config.yaml
n_layer: 11
d_model: 256
n_experts: 64
experts_per_token: 4
d_expert: 128
d_shared_expert: 0
activation: "squared_relu"
moe_layers: [0, 1, 2, 3, 4, 5, 6, 7, 8, 9, 10]
router_score: "softmax"
normalize_top_k: true
routed_scale: 2.0
balance_loss: 0.00644
balance_bias: false
init_std_router: 0.00912
lr_router: 0.000598
vocab_size: 22638
norm: "rmsnorm"
norm_eps: 1e-06
tie_embeddings: false
optimizer: "muon_variant"
lr: 0.0145
beta1: 0.93
grad_clip: 1.0
batch_tokens: 262144
seq_len: 1024
train_tokens: 945100000
steps: 3606
dataset: "wikipedia_en"
Below are experts of layer 6 (counted from 0) of a mixture-of-experts language model. Rows are named router (the router's row for the expert), up (a neuron's input weights, with its number) and show model dimensions 0-127. Each number is 128 + 32 x the weight over its row's rms, rounded and kept within 0 to 255. Numbers have three digits each.
Before each expert's rows: a language model's description of what the expert responds to. This comes from a sample of Wikipedia text that the model never trained on.

# expert 41
It responds to: Pipes, colons and commas dividing entries in career timelines, tables and bullet lists, plus biographical phrases like "was born in", "moved to".
router:155158086108115099120086047123036098160107156137190117143096132143135109081119175122127170104144168114168139149124118140084178151184123167089099116133110099143151164183107075074173123136122120159136159093069130110116083173075142111123106095105143157161072107157124124071152123148144070095101169104088150163094112140147138111100196131099109141144135183156136087105120026130129155099135
up0:128164121177100120169115130094119111018076040084084142067200110142144118154157086138120120083124105116133085126141126110143105148129116134066103122144123072151161162131163078105080084143061125211098112178136096132078190115093138103090111079119171115129098072105111131140142141140182113122197121180103134136120113166102231113101117157100097102092114165149143155182135134131170164118168

# expert 42
It responds to: Biographical and plot verbs and possessives in narratives about people: died, married, worked, lost, her, his.
router:136126172117149149101154055076157212156109130182164123109104148101135104144154104193173100061128171114160189177111106104118058104154124151156096151129118077076079173131158063132145124114112130068136149123148127148117139136166103097160190128149176108161107092108105169094082109130178187125167149187093075078124155104105108122116130124175112135097177192075120130088133162155187129124098
up0:086127153111124102139066103128106098153149172155146145108157117053150188096094082104161082099104128159138079099079114088151096121163119187156116151108105110160173125150099148157126143078098135124157193164129158098042153098168129138115116126129133092201128157142127125108199156131159122111176070175118169144171155102105124196040104115160086125131129154058060150146125111166190101154170

# expert 46
It responds to: Double line breaks and heading markers between sections, infobox fields and taxonomy lists, such as after Conservation status or before ===.
router:091058065204124154130090110121153136132179134159179157158117099118111109158166110045140135194173152136098147129080134146137114118079140097205134106147107144081097134084099168113124112153140082111127126146094126125172118138113122101080139057165121113151157135137111102133101082088131176167117175104096168039144116121172157073106104089142098136093094136113169105091146127131113105147111
up0:142128111065174144150121145138140122123143193124118178150149135087072139156181095108115139174141218159151143126122112116130194203157131171183154144145185105136151145137121145153164083171062135165115097128136142101164112125104175140108149104130101104116156098069137106151092083080166144191149105091128146128107124114085118169132153085161105161121131158134142098181108151113186145121173

# expert 31
It responds to: Separators between data values in tables and lists, such as pipes, slashes, semicolons and hyphens that come right before numbers.
router:164187155155130067100152095122140097131079134152156103127149103105091110158109174158156177171144101144111178110115146140160146163180128151137152107179128123163144156069110141125129146177104193135145115170089077178077049143148110143133104114112152178125142113082120144083107102121140136052115161133092173108131082182167189135112128099134093092095124113116177113141135172088079117137128
up0:086154100084147122148094131151091157184123118102135137110093097127112190166166137141133122159141073125087121096155117154167147142128087198154139121120138098107125177101113087111160207149178119121130162117143069118139197129168107144126111111132159162226082157086122169120066154154134125104164094194123175190113155120120138145120143128126119134141145151134118179156128125114096138117117

# expert 16
It responds to: Head nouns naming a group, institution or work after "the", such as school, company, club, band, series, franchise.
router:132153048140137116111112128139166167139135139092152192141181138128091135115158095106124101133038099151157100174198165121174103141164134133124173117135075157112043151154146116135084167137120156093129119062147129124147132117106152180167160076123102172158073143128157095109153172131103050135158169206179179151162107133136142175083118125120164140105137108141107090137074087100135166194133
up0:108144125158136123087121141143106121148122118148104082136112135128221137159122116131136134126140104108173132144055166128192149139100064060146175146102127080161135130167098118164077142145172144145073093151155101052114083140112186162113133144205057197131107099101132186144172122182120127126086186105144125047137124100118181092110129162181151148129115201126127081134131169074136143111130

# expert 6
It responds to: Word-piece syllables inside romanized East Asian and foreign personal names, often in tables: X-ia-oming, Y-uk-ie, S-o Tat-leung.
router:135120155098107065163116103124093113154135096124080099072070163142117126137122119117176136132172140085110163123155115098067167163078122129180144131111121119130154093133135129146132091139113078107120106121161125186147163121136110080152141088159152091105134211172126119093129116136163107164137100121110060173135086091161106177114194109122132123141157181175124182121137106122080088122090
up0:128113117049155093162155105131110133122088142156116076102124187139106165138161105149125125128102110163061119129203154093123132079149146082118076126133067097078105174126113095140078122140090073125109078147117145124162090110061094136104124104142154163126133154135100123119120094098202182092157157137144138117129088133125138060112117143150050089098088172177094139142114080134075099190182

# expert 55
It responds to: Particles up, out, down, place words like County, Park, District, University, Primary School, and taxon endings such as -idae, -ensis.
router:114078106142120143200128097122158136111093120102134162150132152175110123125114122080115099107096104120158144117122083126162124065142211054121173114123152146108103171130184164104106179128131106170144138079089174132171137099129127196107119096065139159182147202149216143111129150141113118078146126111199146101133158108151175142083111156091147175114183137118158122146119152099144168113179
up0:049088104169136164134140143109126159151169083164137159199175146164133132150163049078167163140120118111103134166157130098137094099148104138123159133151108098188145130112162121165150139079124118111138165090118040178126144133165121171077109045099114181107216134115165166097111146125144113087149120096135140115135201145116140234148122149104088116109148121132170146173159076153136160175214

# expert 58
It responds to: Pipe separators and closing punctuation ending table cells, often before country codes or names, like (GDR) |, | USA, | – |.
router:118150122103122112162118084087113093136126165113171135094113132162140120156173100174151190182114109124124159119104112170122138149159153095127120132146095172091137102138115092071133084129111148116125173101077096127092052097095085107087144141195151108110120128103205137119117193141122103085168108140065112163091086156085103092052154113113121185158167181170102121141110086115144157106202
up0:138156128164108154130121092107124162175135127175120158140070155073162088086143138146098117141174160110101095133083094191124114122094121100130131136108164141128098146187140085127159192147126134170120116093086068074144154186151152132160112117133133132080145110105154165144100186093122124166133084092112150079175170159128168134155109129085088131209104138082111154146157091115109168124154

# expert 32
It responds to: Subject pronouns like he, she, they, it, plus the final piece of character names in plot summaries, such as Sh(awn), La(ura).
router:181155124144126126174113149132130155170169089115163113086137143147104144088127054122147159119034079139082084131136162110190167102113125132129194140126122172107110124127153121133080149073143133120119092127179132119138147118079149180138158126130115139170191096139156086103085153095166118125159153137170154121159128112131107136080128151090170123136145130114138081130012136128114147161114
up0:110126170089180140128132133163162125110192099084129159133100173093157124086130167145138080133197092171064087124159120157110161076131076059059100129150139156115133168172107165139154132143135102117112126095142158145120141137157105129111146112178137145111114170162124125153111142162122092157102161124164143163117148098107133103065079115168125110116117121124113115122131123090156173121074

# expert 10
It responds to: Prepositions, commas, month names and spaces that come just before a year or number, such as in 1847, 27 May 2024, November 2, 1970.
router:173144138198127110094156087120100140085114174122090125162141083106095094095144165158140168113159098197093177163162119140126170171150103140133181118155175154099146160064070112100100126130121122185184116128124115163071094108155135203108144115156163158080127124085094110083115116134177142144137153094126141098150112137139143094155072071178089119148128086086131123166181146119129130136114
up0:184154097158128078065184120088160142130138142092109090134103116159136123120165059117164115132105155115155176082107122159123140085068128200161120159128105138152082166101102123171134187109207175138109136106147089126095098123113123147141117164117129145145111129172097103101106157160171160145174133119115123195144132151101124177090133172125142121106063149127118128149104149081143071130084

# expert 35
It responds to: Surnames and their middle or final pieces in name lists and credits, e.g. Johnson, Brown, -ović, -sson, Rumsfeld, Hartman.
router:133166194083090176135066098108149180094168138113143124106078186068180110184101038102142135183056122152124092137110140071108115108120168109137156164090102111188111121135169154116121063139167112121180131119117177169164128157091105122089128154103124069115141118137138114144149152160163144134177083133162134094154150156119177186097176131119107098152136138180103044086136145120141174126171
up0:133093161155184088156155132113089130122120144096120068161163124124169071136090160135134128099141163104139074119101104117129100109104136113141166163156053082225056104141138174188126140051135167140172086113156100064129090134107110127064121125096132145135145129149113087118106095111162112108141093151127097155105118143039182161093120162118134097082139089195174093124174113155135106047090

# expert 2
It responds to: First word piece of capitalized names of places, peoples and things after "the" or "of the", such as Sam(nites), Bas(que), Sh(anxi).
router:148121124180105127103087100100109146100113131107092142085119094149096089074105165168073141105136096143103159168076071179092189162130152161120129193131162141130160150146136169160086090126102106137157095066168131130118144150078158086185070091112116151102168077179137092104111073110091178224087172178098161129143168071114146155119135150130133097100114180101107150142096139053137103089075
up0:094081173132134105106096097107119134096103186143121122180160074109167148114106137164081073088121115100154108119144196130113162088115082116145122060177112166148094112081134190105117093130110166104127121115068108124069128112069137130198085078155170164128134074089184122102099143123156190115091106121053136063126136134162149174075179138127111104072120105176126129114072107145136104054094

# expert 12
It responds to: Adjectives, adverbs and negations after is/was/so/more in descriptive clauses: not, never, better, challenging, available, remained.
router:130132161113114141106117106147171115123107143167136135106182134188134177187132146149129122112144085129135151080165121137180100131088118081135099135133153121189074115143128182124157150127153127127103117131137125162176152148199157091149183098135135130079162087109090078148140130170186083099119113143163079146158144113131161136141123115089106127055093124092122120138137152109115102112119
up0:101117165108124100162156122134149183086129083123156147156101169131157140102127183117122092086118032102113154156163103125116129145111149147131183162105076143090148164111191044116096192116089152139143111167096140160121102169168171147112133107169167116193157067133185118150157117089158104109129099138133159178116127146142081114134142145072050187095146085079119124113138169138097146096104

# expert 49
It responds to: Small numbers in sports stats and scores, such as games played, goals and episode counts, plus number words like five, three, few.
router:160131110091122155105176111121132138071165149146146114164137092104143178070140077077120141146100139104175170094162089162179091144072109106123111105128160168140121118071104121121211141126157128187126100174142180195134098117169173136133161157164079132131115130063117188097105097151138149155125119086150079042122164154150130126116151078154081115109082094111111189124132123129148096143173
up0:106122133135174132076125131115108154139112136121154138113125068078089176177085154119028151134049141066111145134096100094117085140151086104128169160110096080133165069110158138155156158091207154131177102149139124110141102108143123138149184173130135105156108155124129107151119109148116150192075104165163163130096150106190168130120127121108128091136093138102105178138133110181166105168142

# expert 62
It responds to: Hyphens, dashes, decimal points, colons and degree marks placed between digits in ranges, times, scores and coordinates, such as 25-50, 4:34.
router:090148118159152098095163145107091069110077128130115133138134088123129093174146144178113170165110124097087175167085106169154169098178076205137154110156168101112161162093117169096105106081107123188125140135063089101177144162122145094151096124095120196105107155118139129063143056105117136155116158093114129150119100126152163130155073127153063126107133086089130147131143155126110091129120
up0:119130153130135153150142128147111138090145089096108183107082160091116126123119118134135134143155115166143091124187094084160125114124069110126157163159077157113223108142062122103128139076170154159121085126122124076137157109178184156127141074167141083094159140080108131124159111144107069135117202118104088195142106074123104066152155147121133169087153154078142101084156104131120152177109

# expert 0
It responds to: Past-tense verbs and auxiliaries after a subject, esp. critics' reactions in reviews: also, noted, referred to, was, were.
router:204218119122137141124151118128138117176148140132130115177165106108130141167142083109095191094130145134126120095212174113158096076086148113111136145130140137186101079125144104137143140090137125110099135152125171114130106117145113156139185126132156169188170142074119114115161076156148081110202129108156129146174080127134087133083090094069129185166160141108109062137183136136127155132107
up0:180121159096154160156182109113211097145174168071060101141153170174110199129080100158091126102105074113209191088148117152106116108074135108107104099123149176156129106135106102133063137061132082145122099092200150122081078119121125150099176038157089126074165130163142138112112130176173119110142062108157166151109116074134114117133111107103097158117141120182118097117120084121104133149065

# expert 24
It responds to: Main verbs and copulas following a subject or modal, esp. take in idioms: would take place, is, are, had.
router:137133128131160097156121112135123152161088097088138151171129107114134189153152134132141155087165138121133137107143186078139110057159143142144107172113108099135134059119175070129155170043103129102139136185126122124107112109112169136158148112134132134145133096067099154120124121119167075074179134153197125161093095105150107164118093125099096200163105127110185080143193068116084108142097
up0:077100120233134164062156164204103144158120121081077112176172162147076166137168111136132143128157066103088086111128099105128154105096137078157112154100151150143120154131110111154125109173122121136101095107249094113134152150142161121106147126089134079145116095106118146171111090129098173095116089111086138146122117129081116138112097137134135099151133102114141163155193141141151111158161

# expert 25
It responds to: Country, city and nationality words and their inner pieces, such as American, New York, Mal-aw-ian, Yoko-ham-a, Antr-im.
router:126101114161147112116066075144104146107140102087071105076129138119081131106093089170094155098140070110108135097122127143158118138143165106099114147107196122123117147117136144150093120121156142113152113068061142159136125118126102081155140152100119146153116132175135070091120153171167139170164099123203179142102190149145126099105105118079148157131119081131103155110091097131160120181088
up0:128119103057162125059053111155165056123112101127103217078124167059159100156149111138122129149123113096147177143118112100179130139182143163187127103132116127139100133132147122149137153145129143170079077156109126153135109075158160071185072093170114134139124127134088182120117172155149123129136085104143124102140118122169128175156119216142196172160119133152138130150103113097133154141193

# expert 26
It responds to: Prepositions, often fused with "the", linking noun phrases in prose, such as "of the", "in the", "for", "by".
router:104114074109141100103109082184096056121099134061089135181116130142115134134143169159100197134152102143104155139075119094077139077189137194107081150087119096120166101117124083112205151140142114115133149079137107150119100085077158074143172073153077156178080110140129133158196114097123092087130151123085104160108092097082052065126121134108095154182091152136122101118145071148128121153135
up0:174103139143126071144155152192104096098126153129059150095115122124133170120123140131087104115142099174060146083126175135109122105119151117189179049144142134132123095168171183192134156151121126164076179081130126035158106071152197195130152152131147106160149128106169166118156145099081109139134097141145137199080144119114178136110100120082136077112086159117070158154146096103059162124064

# expert 33
It responds to: Digits, number words and compass points in dates, tables and locations, as in the early 18th century, north-east corner, 11 June.
router:155061127111104087091100099107120053141162139150163097160131075125083125159106161113121130142112123093158073128156107145147106097115174184170143134144169126162140088133125177176098162116165133159116075153138130168141157138131204142154130109156111130150089127129149157135099129092099149187098144098160102085123213168103088074150111117127062074129101098166094162115074126130104143103112
up0:106152147095117127080071136115151123130122175119135127150129073113102205121159119146173126120152135133179100103101135124137121093120075148149182050133143105178134109101206102093127136112102143098126164110135138124077115136135091070138093164154083077139115136203139082174229153068148086187147089184109148160090180123178146107123113182085059104099169122112154116135136102109109142114119

# expert 50
It responds to: Periods ending sentences, often fused with a word ending, especially after song or album titles and before a paragraph break.
router:170129162056132052145087123110077138094108179145068150171086127105117121154176104137115089106142112151121143136136127138148138124077089086103102104112128076146148150079126135113154115132129089173178177180147186116178124152135152205150132188183175099098149145120100146108187087148137168147149077125115149178136072154094094156147090090091104105083188184102110084172191084112074121120131
up0:117108109142151109170136112146126151130145124097122173191061155162148078113151142140093131163087182144138106129121167130150103102130137121114156078120092139123102107089112085160155160093124093136128135102106127069094095131130118145169054158114089179122154083205139135089104154100193162105109106177130085138144144082135102122116150086115082060126145129142126125161099131156092126094160